From a checkpoint of a small mixture-of-experts model trained on Wikipedia.
Size: 14 layers, width 640, vocabulary 8192, 182M parameters.
Experts: 64 experts in each of 14 layers, 4 picks a token, a sigmoid router.
Training: 669M tokens, 5106 steps.
Below are experts of layer 7 (counted from 0) of a mixture-of-experts language model. Rows are named router (the router's row for the expert), gate (a neuron's input weights, with its number), up (a neuron's input weights, with its number) and show model dimensions 400-479. Each number is 500 + 40 x the weight over its row's rms, rounded and kept within 0 to 999. Numbers have three digits each.
After each expert's rows: a language model's description of what the expert responds to. This comes from a sample of Wikipedia text that the model never trained on.

# expert 55
router:529443481507539509506487476452539483530537514536498462492503569541516571555528574544530485572556488523535587498489469462509486496510582492487535468498460495429523510581422518458529471570542523477518457541436527508505518525447449551546485502
gate0:554523503500496448515508496466488549538498464512550477463546511452524438498455551557494481532628548552498486527480478522497478510472481468520518439453488471546576509448439501525467538514451445578482464555488464451493501461523550511471536456
up0:563476479472479543491534476545406494466510495505498491505452480471541475514564512500513504459471539610523548536507535495561511528484576438522505558494574540527517479489558548549494513546468504525518514587529438470428566489523476497505462517
gate1:510522508552477442538539516441516554557417554539484487519439497511472547553538467442574466543513522464553517573524512502447460507450500537488463397493486453438511488542574494446537477453457482517525500513466438427505503494446531536527486537
up1:430461514516495504471488482472513470467479475513464496491535528440450535503480459535508517567524495534506442459523487495503529531479565548517465520536533490576527526571495505457520520516518505547486552519450571424451570500491474488474399538
Mid-word syllables

# expert 20
router:489586543552508520493509466468516515500539482482515504536385439490579455485534519481595505489523420521472454463535454455426488548546458467494457480442533501472496501501460511477575492471531388422458467484500470496534460423494545489548473532
gate0:450451548461583506515497455489503537488542522486567489456573473536517525468518531471526514431544426559553505441501588476463551449498487520451512478492559519470496483571446511502506541475500454522465542526499565493465483452491511528516457487
up0:455488546606479495568488561571419522505466520475464478523517490484510492479473462477518437475533546511482524510485590566473452525530458457438478493520489388467498466591518476492552493478576487476506483476450563557486506430533482578506589533
gate1:428490535476516506504507507499490505626558524457506495566474499440455468480450561520468465489549507405480501546467599510504528533521461529495474515435553570448508547516558492526561502516515500481561499487496456461468433501520530476540466503
up1:482493464465550556463538548460469450488466523546512536531506453553452575462448522504582402519503537464571483484479528505530426484493501505500466457488504490454592461470399476535478547484525511503510451428529493569462511566475560485493506519
Word-initial stems

# expert 62
router:495505509410457481500500528505468507480525485493495468547477539473506532529582493489438499503399521478496511511440544492555460521571488468410483495499479462569472482500455500535489509479470513489480531502602519478509563497526551497529515563
gate0:595508604514459489507513516530480596518463499548486490519514518447553464485513515492472539503474520528522492502508566462503523479526454511516477459447542461550522523534449514544493541485495485448573495548438497495486446519481456583474532541
up0:533464498477486542504548483518434420399468480448483420485463443504500502454476538455540515539518514479507467437532510522509502489489480501420516610511440537492441505506469489488520475498479455534490550461445542547468453550460559524537474468
gate1:490506507422517478495424524488502523496546405508488519512472514509442573523498434471564594523507470502518468537489533501581426543550500470525468461493414474562545473522468496619529527539453533479550492511487558507528507485485492518570446496
up1:493482488523475448466480516541490503530498492552529442504473497520482534432532496508519506469503449505488392486490507464563581482527527520440483546468515436450478522557484486488549558469554513435456508531541577529485507505568522449518491533
Saints, colons, name parts

# expert 13
router:530521435496457464461481526515518434479537521497556518556443521483519464551401473576544539384486423553457439440517502485478510519528492464480491541513559456508472542488485460532576543568455539574438505507544465499546506497532520567434508448
gate0:518553453450562469529506451513490539569557532471550563464512628426491554533448486513492509516533497465563552449511498543523470588469508488520500502477532482486532540527489439494513515536483549468548453505494488566490500576491492397488456504
up0:484436394475482539530434517457505457535553485569496548397509451554499529536500553471484484522472459470555441488483504506568460562523554507476490474451542447486528430474503525495550486527506522548494439509465537505564514434474579452496530515
gate1:567568415580545536582534495447488558479534501504502584520481448558498509540472434593483531485514490537553519540580408474419520481477539550562455558473555468522486509417474472462610530499499574491439456537434586533508548499571533523497515481
up1:543589463397477532533562557504531456567478471526437518481500535414486455529495556540544467466491488497505516495483474461447525519556475503489488477605544421427531428509482445525486467489488438452557465621494476494396535501437539478486479543
Numbers in tables

# expert 21
router:455530521543513446514553438508493546510501493496522527490476487491518491606539466607500486513478567485505561437499485503459485481457549466535562492528566460455428496456517495475493532552493526463609473485472513545494461534526519477528572473
gate0:469483450556458521491554516514490399525482516494487540461520450496483498511501469471470390435441473421537566508476445574453532574452494478554543486465590563460461412491461520496520423463466506518520492563510451534488528503524481433575481500
up0:429439551434502466518494542520415530480506470399479551463484490438522481462453508530479568520521558541591551543501494525469522527571424463468504509523442440545561458588499514470489470497522439511496542510438493462518477418484536467515422554
gate1:523483467526456491501481497502488470533519459478518445471430486514582485563496477453457513427420533488486536484473533463452407468487504481521508485513517557463465477495534498476430520444416520476511488481509484532543518489445561550470489461
up1:542524498433483515472518405439564456532536483531457470501518449501453524485501497497410497524473495535544508452550503466484524539472442534554541501461499481532503432461523499575494458548507535484542491554431529467534521478534522505473581498
Narrative verbs and suffixes

# expert 14
router:539473560520458534529575465515466466460474528527508536449446482493463546448564528480472473428547542566489523506568518413540527506555496482452501500521516517507453511510542457487530513555550540520551498483389448515446547536449512464537412422
gate0:414553525542487547465497512487488534484492490475497535590487468516476523454509520538407481479548506442478512493507494438491515473512470444565487451490490509556565457599454457497530513566459529509473577550534457559500524582453452496533452477
up0:566495437490464461516492530516421581558513526463554482545419548561498467454429469554462498546460494488513511516491472484534463515561499456504560544530398476439545468511537509452520502484484495523527475453477518472537485468513517534458537504
gate1:426558480516564514567438509479612565528509536564496503495431436507531459558457507521456578492497516472544589501592424415489467502544447513458514431493450509441495532530510426510566469527547498551506502521506523453550431452491573508512429498
up1:426519456536475381515495465534466510461516478496539466464526554545435566473500457528531457582481532487540515548479515479512563478482447520571535461469468552428528503465497486476494526426501484504511508508510488494509498508492533507496516505
Digits in coordinates, figures

# expert 24
router:466503533517542496467502449528554482431397564491463531477534527517458536435495534510500521463470515457511467540493508486497544568514473422411449562449522461465549536488517475538518585524471518528542540518483534498483498471447465607522517488
gate0:498491523513515479473481556458527576510540442489393486514560551473423506519476423522480460437532437533572531513462484424517557448476570534494495470438462490556517478465444450517463499537541473452550587498421456443484467541527464499554561425
up0:493514480469456510502556498433481410532492515531608541490446492534480471426536487510524553478570543464416523502525533540500410441502492516517520552489482450498459476532476493498465494443508524482372428523517571456535567507487499554477455541
gate1:483542524503510462465482511463484547483516494511489499506477479532496487488456528575464484509478483505540562473481494477589516494430462521526488467475467544489475545580452487537548510503521485523478530479435531446452489502476500519477477536
up1:512464524543511469407487497554522502541546466506491573397464455513522507507425505542537555454539548538462494462494450416440487568482518482497442496502520477533430483505512537561528481504508508532541495557521527508507489515498485501517542453
Years and country names

# expert 16
router:487494455528482502489502509520478470534558494470574555495586426450461513481423509420530473488493555532488531453525519477450456467530463464529529511577484469495517484504536486490542555528536526492474529522569583486571461536508578481525448555
gate0:473519418509492431523462566550545509466642514517448533527491511426474431453433559588520506421488441522549470471602505520496526576524492558525494503480460485534506527501507513519542451519486504587528459487516545510467536476526558501455455507
up0:516466481521493456513523473585554459536503482429450561541491513499513522497541588516507496459597516540477539519429527471517462471505500520520506520431519527405478524563465500579482394434539525476476489453472436458463520455505528529508507489
gate1:512538487439500477507431461467466537454575546468512496454468506537461540489432605517562427432526459551536479540502510497550441477493530470577531447512526482516522539518519484523537532455494527500535509523493534450482523542545537418529498478
up1:503478479511499480500484513490471472508524527450461440469437474420486549424481482440543475541564429512450467488452513498556560476503509556495484554495511517569457519485475537628483507583479528487536518494474521477525521490557417487468551478
Conjunctions and list joins

# expert 63
router:490501524575493491492514487463587429461530488579517498451526479504508539475439470480506476505472492540438467470541410491523527548544447512391494533462485446466590435415525467510473481514528471491423511567521433482463467500528414480465478465
gate0:526516478524442460539497545448482501423479485484449527557503477530503487539548540443512448500461475510558530545482460489448528534492625519516519454529471522566543502543525475560456481456527499453480531546499487499449485496501459474512510503
up0:493514569549449490524502552490557466499449536500483518487538603513558519511498541497519513435528462512555490448539548414479462524551416489432601476515466467461466573456493548462530508482414568517483487514495443491429506486466479501426514519
gate1:465571487518422479534543438521500532496497425550462537531531446497545503529539530445461447561520451513561560458510505500567531502518477597493515479414430487489557540438538521447450479513487499437504500565520461499464451451492495485465500470
up1:537514535468544421470548475473531462489499532534521500502498481507522498439521504531448483499477476543433485519478515482511510523448495537482476468511505565432499487558457529423479488478573491519499610491532494527499538507531543476520490545
Numbers in tables

# expert 60
router:519556480485486499423441449518538513432485548458480465527452592549485494554514549536549550466556556500495475514452464479440420583516495504514570523504514534457452546521417491490513471480493568488552469420470527436465540538479475470571450470
gate0:505477467485449431498459558538422440479502582565473491476402469533483464530454493382508518518491499476521449481521526479433464454456445498539482522523502520516537509559500534498497535540555520431453613458522553497458411510567481548505477518
up0:490510555501488472469505535485432483509582493470546450445460507534550478515439476462542496507528529505502491492549533527485462474465530524575525553460432558496512444490470539472468504538441461577464547444491497537475577437529498500574489450
gate1:531496485482504482477465500519479456461485499478441554443440516538457476523533547491518552413492539471534446460504526520534478487512456583552516425507522580417590547522546528505458441491481563484565400488515466500530564471462495556509526479
up1:578395466424517455501495469540404452428522512446511446486534398496524514512420519470494469488568455537505487575453475531439528545517476552480489497498593567435406484460491535485542511506483478502460478482507477523442446539504458502545551434
Place-name parts

# expert 41
router:482573514456466554558455479530591493501568494479484443514484494513478472528451512566505521481504526530480572509521450483544475542500487487502461467542502518504546514505464549521504461581496552508453545562534507470528524474499512472474449498
gate0:471405511520482544477582507511498493517503483472486533474459479503457507471465493508558561457579484477459467497548466490528582504488461506520572439484450509466571454501494451457535459524534578471497543518478477533481485441497462474509503447
up0:431402529533449503510426484571458438465449493510520482536527465543483424430436510499527498508471462509455470455533460515521495483523498430548559547489430506515549429537515498467483515571534475456478555484518549468493465416580516522499523554
gate1:588500525470449462494474545508548477537497474458470538453477443483547461591491494523497530477480501514507523533481513519529523500528496394455469422544566517527518450526484535501525469490448458436431491483467502501496576443556479509472456538
up1:495550498480495523436556504524510479519439530526510572572512442459514457443474527549536529501478499416446513481432526502483571477440445540454559522475471476488506476477435453527466495542407487521449520557468540606488507524486505518517557522
Determiners and quantifiers

# expert 30
router:559520480477447493567447535546563475478522448593469486518520473490501465447419508454518497557535469490496492511469500513519480510440551459487510510508525550516554536533533485523470566443416517482528438543445495501468571499565467454399518492
gate0:496491497454487484502513453473545529512461489557549530477574542514484517502513371475480455543563495465480534496552485469535451529521553456449482490526552523558510522440462477504508493451483519560454536524476540417492579566550527494480482480
up0:591516515554494569506453589461499477468509505432499492554439512483535551448531566487528488499545407479549554493474492541446530493497473502469487482501506542549537521493488536466468523547473567560504507540525545591576552530540475523539505447
gate1:522470499420499488509525449548495540495462558583436480441456469513571529527402537427454495583434500435547470504545489490498550532457505458472554463519560570449466541475491492447490529513480497477485544461512439484520539454520436473449489493
up1:470470436535496556460562495532508475534561514489462444543498430413456450493522420528502469551526551549490434540450453490546574513499517574476491538518466486483527470536551475520478541496454459449506524442540560464539486481566489426484573495
Scientific word endings

# expert 50
router:585484426457489587529563457502460452465500474462565475489456501432479451492449508467502534504471469529447483475493535504492463467542515506507534541458541535519535551458465475561472515502532427485504469522454512446491505469452479483458495571
gate0:472470520486484559513481442430509524507436551498488434543406481456525515492495458477549482498521498416517524467451509536543397524528511494536494421576506487500500527504457408527511469506421534486515477478547522486423516481524436513480458497
up0:530527479533482533547523507502490522410591564521531502573499507539424454519479442501484579556506439414463542509487519492466414480538533455391516472576506513483514536436547502469470476461580537553500479481557496449436482493498504520483468451
gate1:439448518534482549458464485505494490503495499482554520439526558577470530556481563502525468441512593541561444547490475605462501533511577513497476543443491545530476483530473512515530449468459506532519474475463532498485490493505482449465521487
up1:512516547558504499470571542505506493483482527483486494487491563474476411458522555508489514481501444475469493508476438508541429572500554507464547516499490478537455467515444486555544506477424451507484552449492588491597536468508524469440468506
Personal first names

# expert 22
router:539451543514507511491520446535544484421551512510521476531504509544538454274507473418491490508492469565437445460556507478428540534493397477451473554519530472453466536517480487482490515527503468510360521535471471482526485457498513508481439465
gate0:551471475573557502561583545439489525499486517528432580516595433425547565498498495518495493467579553501564471407507541513478487472534471425485539530505443500452416503461469488453477472482474487411561518441553492430530443503508502493504448509
up0:535492514477454404560473466477492430500526528522476539504515467450517474538465474512517515520527559550488495562577528419469514442540514530577453516540518496480425489484464565474531542572458502500447510509538493537532503473477494476519407479
gate1:502461488531505525469575526486508551531526500527504506506514554526507485483483459547434557564526503528464422492576539561450499554565550535544455481546475569494444472518469456496518467504441502552544519539464492480531571469435568465516498465
up1:508569467506574552474532402518429497462543429440506532553533524523379546539515492488457561518577471562489466438506500455476499473565454480504507489457500510517516569531479544479530473419473483492532546485484464501546543507556478476487501462
Line ends and headings

# expert 34
router:549540459564554490553469441520471454470464461551483516499554466479504498563469407556526483438525499585482518450531544560430477492463408492554553497455473504500466485565500573529518519524365522534454512493462483455447504520537539535451490452
gate0:512507451524506470508515521514600487509531457485490452488538485552503513607439524508527551459510519482417486493516497502506435433526525523502541463511517488460570477455471489494487485537470534477440529460438524573432527559466500491555554364
up0:496511507461518484489520480510541487517464497548594512536475532495400485495530455517504480570518498516503563533496546542517541507486545502448432483473470466432565502581532522515523468424543453485469533596434381479452536494547494554506576538
gate1:479538482502516488471481475518506568466497466556508477424490542522474479462458504568541554497516532506493502521466569474503451481424497558505509478474531503522495489552490521494514452462510454498524476499507589424507594500469479500490544444
up1:507541476495487472522554515520500460454454548506514444526548421502533452475502434499518431420477498488507564472538504532483495505456536534536565472535414531456507558483510540530596518513451524391482477487528575526497532495540559501480451495
Articles and determiners

# expert 48
router:522444521578529505491513429490448515489485441536484478468455545494507525616450514470492441527549486491495431439517537469474517488457463505558543491471412575437444493499566501431497480542498479567467511498446556536532557516527499459566460538
gate0:592508525495473542500466533483506563465468446431505505475384497512491496524494518556470502513499477531511457485556552411455488508534464547554517502463547516479457443477478594511505519581484452535535512496508578521544467522517527504494451525
up0:511540513521415497564440600487476552529477442465499469522452450540493483390517510540580558445450470488499432517509514554539495539506429451512468489508557542484507511574560487479500521495461456529479547491468489467486429477519493490505552556
gate1:548530559480509513489493521462469489446509552531504468508443512451497440515462527521560496527532494441468521473512496439446550509558490472551524448492455480459501465484526516539510502561472475479469436464447487645401525465529501514492496510
up1:502523545539552509564560603514401478501526541449496499567514536459531439545442535486534487544508546478508432446539427469456567480485531536508503439531420475521497490529521477430493510504537492512530492480527578489478499518483472448499549458
Commas and clause joiners

# expert 33
router:447467505574490501503482529517565460507518439432493485574477453515455467432476478483489529473453446517493493548533481503445522517496468474472477507573482565516531530488482430538622486500522540530523493505528445498443472538435527468459441511
gate0:520502473475512462506539504414521459494550446467446516509492496431442539459510482558507476474530472482513548495552524533498521521515520600460451564489495459590467525480515449517471543522510436480520526500550462452509474505463469484550512539
up0:498491529431442505505467533483550492554537560509540481571436513534531515511568541478463523522475486480481527540498538483392541489542516543440531531457518532445453569472525505451521468480388466443476475462510511450498489509480527432499502455
gate1:366429483544501502529562479433554518559523492436483463450424583505527487495489529466455512440516456512560529540554548470488523471558501470499432527457530448447493431485502503493510545472487545525481541593609491493540548475541582513539485515
up1:512463490488517556492462474460478492486471489486524439561552488510517474565483506481515540597461571470473485443490494534480469546466525459549508480552525502482459476480542503496427495486554506470472401524505509455524482494428507509477495485
Month names and dates

# expert 51
router:515514485547514520515542481508567478511468505494491467606538513455496482409475471430476493576474563485489514457511427564470516518567517517435496510433519523528537560471527494479482554552443493471498501493457431506547490472437521465478522485
gate0:518482493487447458465457492453503579535457510519483531534491446572502481539513497563450473506500475451545526513468507589481466508559484470456541506520472486444402538469516500540481507502520509480471489536546504517521487538456447483490437458
up0:494539516547464530498538467508521393504490526505515498571553524488511487499475442495523446512490551399504488442532478478495504498551485517532538460477529526449489505494491520493540511525486518557540479491498441495437502490491538542414509520
gate1:519470614499449484499526514524599492514453511490509514523484509528551493516544464501531524505520446495545532503558479558393469559490472468540528527531515538522525512521524473508544495476434458456517492506547496453442518456520510483437483543
up1:510562469487565477457477502515512489517477524481551472507499484503436488499536539538564535490518440513458482461542440385512522483520495494512560481519529528525492487441415523510479497458485523493517440498483510465481483499507517511527559492
Periods and abbreviations

# expert 31
router:558506493458532459437501524455493528512485489444522547519457549495490521538508504585523473529532446476492510550504467586491507465510600471518506488454531529480509498495503528588529501500566546496583481494454453538516469514472525495513449514
gate0:525575494463447468489444496570559561446524507492429474473460486485554529437483558514531522557527561460473520514515518518528482448507549505505464531532508539522433485506504492476497524464465484513494503444492557504577506494531508487515477458
up0:535466529494435578540509498502556481502535427485522518477484575544538561496518505473495537506497537529492476476508506447488455534525477504524542458492506429551546497515523516524468481424513450533486424489515473426416434507464550553567558507
gate1:480459561493412531450509581491500498509450559452523514467468393501570459530510552476530469568505519551549521519511476504550547544561453492513536439460527450543563538511508441542539523513451483437470494557534505473403541460505539508482516479
up1:502446546566514453462571507434500511545560498533558521534449500479465543469481544524481536541533489518505521543425489459545509470546501513585541538514499479566468484493559503503525478459456525485520531455485487506540500486496542537470501450
English-language proper names

# expert 7
router:495487525541521489547472507516523479546547471548569542429474462599549483443447526506489570588520432549470503403461468501519515537512475498486456526437482437523525530499495504450480468488478464527509541612552501507508455554506485475478508476
gate0:519466511480482500527554443405523434456562536509447488478454528552497479525429538518464524517461514493558487559534547536445528456407412574478437529440552451470491427437479384485454456538495480497490561484540515476407504550489525546547580542
up0:458448400490431462586462509474523509448444502528530503573476527580467453499502490490511429542534546493424536500459407482489480539569530469503426438529490537570457552419581530518516523424467547565466499460521541474519482492522483625514502455
gate1:474501430504452506476467523613465554515580460498439503467473538497517510557543546524442502438506505514521517567478479516448483546495486534497412507481528468506502487476480447418516519437461547485536560521513512502535484546544529501530471523
up1:411541463504518529499478492541473531550543511519468423520537490511465553525503546528474506539514542622503424503520476485480549528561458533516550463401458508458454506552507571482455503464514490455548524499545522506578493561455589525458529479
Table line breaks, codes

# expert 57
router:447443535480502529568449489479459505506487552480526508441559455438504482468470502492543562457457545482476456532486575488503544524459451465431527502519558461462500483466522500442537509582520559487507546534468510441505488518495493534446445461
gate0:432498442526475549490536517446440553476484534505493547458592537396566490475464500458561464474464539491479449453545442507452538548498512510521473418493439447450542445567519499514516513439468570495446522511498530558525587547470534510510534470
up0:547498455500507519474477399477530536483521572520489433561503506532517558441503473454541496501483430436536421461552464476484482509518512454495471497539508514522508481477506495419506445452507447490481468583489546424462457453468555513532425560
gate1:469558445456534561584485555534496459453512501554448517469537492519500462465515522463538496553448502441501459471522479516513509517463481428557505448500483462482515522486441527453520514584491560525563504483520505540460453532503529486500522543
up1:495414573455457511536598525440518552444548432506505533524436507469536549503475550497526459503496481532499465508521430519475552495529452503487470528593483521454487561517481514499574496460500462413414544540484492427512506543505476504541487481
Nationalities and countries

# expert 29
router:486547430519486444532573485522505479479501538491485546482520521475509433496479481578524513569489509539472510475475533457458503429478488497505505516440459522434486555444535499465486472547426444504518501519523511417476529451431512541495479480
gate0:457478414482506495483457462494590461479525518464458534450530461501518529500539501470453512472482456501527540540459507468452538519558470545574471501536486472451505496527459473454558507518478489572504551519544412488473504523517495451566462488
up0:531518512600494450583463505503546557507455458467471471441512467474484460496524464478498504527486506470431490501425517470518424559591539483555540470499505535478422473512509478506550505530493495580508447458469456502483534479435515481538484510
gate1:500508557561588513513529529443487527440470489426463484495490498465474499484496522538563518473521434519586530539451530524534421503478504510478507486412455452421447471538500440534472561489494485455560452568508511468488544490426564524510443506
up1:534484566515521544532457510449491512473492556597510504570465534480473535513480521487452441566474525467504495457504480544433458530505536438549414493491494534576536501448499483494541518468511494484537451478517428496456538486486477510485486516
B-words, album and book listings

# expert 12
router:508562500498531598497513528466424485430488550503533558511568520461424547418515492415527476459470517486497419477547519464505434596492512472537468508472427494515573530493490508488426473481476516481454501508464478533425501519539524512475536536
gate0:465527507474385539456528531502472487493442552478489518455512507529512505564531500503504566510456518488558493484432423499493425541488432460498462512479488537487437436507455506486393504554458516466543559562455494496481485509554476473562448503
up0:508466564453544495443539536524511455541523507531460596519435514608483532488467560488558554448450528485488458492443532530550472473517467536462521535469451593566481514465541492504558573484491468533484512541522489481411524569482505497533508504
gate1:490527559490545544593512490520525550494443487562470448506545461537515492445496500471447530492468472473507515570455521545521454510477503424539515501469438490497565506534476535537524499483520469503586490516451539559535515509494506462463484472
up1:543490419486544546469550505412453575520576528524565558571484487504466529469539489405514526467504439487541518511473499452527505579511529504510596536530516467470455438447516579513456490517467568526488496396456498497562525506540494476529486528
Articles and light prepositions

# expert 18
router:529469565527454403536438502570472505534464471461501503562510466489518523503560471471494505454513501477516549502490564553553536496593512595485504531497526558509467492507545487517394403487522557544494542537569543482531432540539559550438510466
gate0:514514535466557488520496477488470501464466515506511524537523517483622509502473482464514477528489487526488481507485510543480489481526501506418440541547468465481542521516476506494526462502549525532520489588516596446489571499526507555543523488
up0:545442477511540505572488456450444582522436481521492492466471481461565490570419434495466446509474481505478529524549504467461451529527503527581510558494526493506536512594533497496457494535502529529486545544464497486501534524490493498457505469
gate1:450498551439468540509484477463523445551466492562502542487547489520482491488569575444502570519524514456500565529547539536501505473515504534518524516514462547485528532467491447461453564508484531515573477518493539486507588469477518512506465458
up1:584457530571483552485474499479489422504544482500480464452534510483537454504521499455455503446552545481496435473415521524508501553520490512470497484530544435509486527458487416477546585480557463492450583468514471528502530518485487517536523556
Plural and inflection endings

# expert 45
router:487497490461464523482534536498570383439548538409576552548522457556468497502478452512518522468451472494444473413507543499450493497511450475475420493451551494455471500476548559465484529500537499473416527510536510533532511548468418501417421545
gate0:495480492462463543478550487536479502519562461511436523485468464450516497514519494471497506555498468534512546558514457471502529520469493423512488462485575481492513470482551521460560521465507532467442524471483524451536476522497515507451433462
up0:490498568496452520476497500446472510493518469587500528546478554512464500496465498505499528453541511514475514487505525503520503412484532526552473586494527551506471465467522524447545534478478550473496444554507467472575483546504459494423504476
gate1:467499491503522456509487486437522499519543513448471500517511432477422516496501565478472457449474453474522578493510507536495490492522477541508509499434478573597526490588549471512527468467557537528505486552501514524543537465542510533472399556
up1:553483507438471510465476448435511473410561572451470492517521459569489492547492517575481546498517515499516484475442515503496489447541476529451485501529468404579475477541493465479506527468497560468525503543516500505528520454440522477491423447
Table cells and con/min

# expert 54
router:505479514541481522440468444505511468485522495443505516477477548495462422467553458458492485546519431537490528466473514519558501579538459528461470547513513550520556576450522478433519520520502526461529494517470539543482536476548526537505528448
gate0:582485485474484506483520495473439571528471495539506522467494487501491486486549488416492480495465479475531508474506479472469529515557535495463505561547501501524520506487457489468488562495478481500543456573415499501516587507476469525443491499
up0:513581497476505536471499498533475483570535525534490471557557538479541471511449520547562540475454498475478515495524493484561459574454512457543479486524479552490511470478573471509486438540419526471380573516542509509474539452519469489446488534
gate1:515461478531496469468475471470566467465518523507519525518488506495459496465472461491472509462456464470540577549529519525505456487501520468550546538532383551467502485531452500485480494487529444507520504458473506495488533491635453499435555484
up1:536618485568399536525536468575482532551487493519468481510486543557539436504593488525553485447483569527541505489557539466523441569435442479475442525563469520492527459588499504517476484495470504517514476525539500519469482453477531541526456526
Passive participles

# expert 46
router:469521519498562494454502477522537445456488534491528438510433427469506497451517523531483503493481498499481506527443462478550522460470507474487519507563494523540530554511518446432538525448446489521476510539491492504481450525500377541489525450
gate0:514479521469486429449569551475462593474484474473507512509480529561538446537573495508477546480523559420498589459510568480463509500424508539453488553471493508491460506491557434479484560502526491494573572502570577518554532483476465504452535485
up0:464600527558511471464472479417505545504489465586491503525508499521469428526479562478471499434476507457537450558494456452508522536446546496465510561508455517529514477492527541494539494555465524501525491489542410466496480524521566459480442533
gate1:482481474515509534453458520547528552443483481474489509533482499507503534488557515523496529505462479438557406569476517555552493582550515503578596505374528480537553484528536450538541532520488512473483528621572506452561544491507460500530513471
up1:416506464446448540478547510555435507455531485524501486474524545478515488472490456469560538519463480507460455502571490405569467501504468479508480523519464536455571569399534455471443438488453528519466425483482523577517471457537484507487479489
Closing brackets and scores

# expert 52
router:497470534507484491514507515474506541557455464503476504542488542475419479544496462531457551549535493475475556491458473479493484493544439401483403506466493557513483482538488563562515454605492524519508555521547517487463545539475415536548536465
gate0:482541564477540509533506481495501523533490504574493474560496434481491446513491448479404508550502495438578541524501511534478528485507476474507521538552446538491540461568538480488556487547537467479588505516468479519566548548535461479503523426
up0:544522448441521555513416464611554531487422439483507415499497504458511507505469477490539493497535490443504551502506451501441535477503511494528480507496464529486541525483467463583572466491503559520515545535453484516507520489451468515454495488
gate1:447463526453543514507479515500450497604540488502448505456491522501488523512492547470446509530572483500557484515435509506446516485501480504495477440523541501559490532469466501527566488527485469437537543546522557471474563506529456528635529512
up1:494497492437535548492492530448555462516486530524422542535480576536590547505534553541491448504476515499496529493512501518432561464483470492493505487582493475517539512403456520555473507548496476540476445487499483462531488494458466551616559446
Foreign name pieces

# expert 26
router:519463543507506522531552460414561493473477513505500471439535495502530488473497437432548434475484495539502505530457533444484463587527487478410446509529489495485512561459500494427501439565499462526495492510442485487510436531499548568471537532
gate0:476512472484584489481497545478523529513536538518518550452420407421450480491551467523511473547576432475556464510510575420495486504514506495456496487472529478501520529520545524528555520469538538537456558541463553479462470483515505513464436537
up0:497415513495569501499486523438463500549530497567538465425479517522483529541587471508562487491488545478523497559579515528556525520508494397519469487522514489463482513509541465492386511514571512489509432556466555509471491505445446486420485479
gate1:393498560474476477548497491485491508532530527508470485510499478505511469503530449536525449500532602513538540555532490446492532435440491481508497492491521530507462474486481457508468464510464537512547546522418512496476490473522490540471509585
up1:483530460584512489463487430418465520467535552455473515495484515461427491499471545447471453471536517483461482589403538477544567435468414475565467504467460498543499463438533519527452462516457466549476482503507586547487531469514599531466479554
Totals and measurement units

# expert 23
router:506514520479507455492486584552486448408550480478560500435615473478560582506547553495515509539530522490425509436499433568493535551513510540466505495499542477514494489477492535519428522486508532476395464534545537515519501512480531507437441509
gate0:487531549546575479481483450474492528518427502552527528506485486459507480468556546511531515523542468466480468436493561582434519512575554517551451496496465478510467584497495514484446459507468462498538514490517497545418473488492493462481561437
up0:500553531414490527470469539488481520436469438521515449490484457479436530442547571510571504505451539498468451492472539433451537496474451460478551532498469492560491517527415462444541568530469593494521477526513481438555546572505448568528446537
gate1:507500466466465468466532560512475519516482509528457507529485518489528496526503520522483476440513429541521547442562506504517463601553503544485506452494533534572546518525513524483522543459523421525508444547496500519491498514525485521496474440
up1:447502513540522541528494465455494511528523441449583500498560426504515498496516478499526485543528524532484490544503486438510645485427553496480488506503486483496490504496467506475506488511422512405500527544481508554387439496434505485533527517
Table pipes, mid-word pieces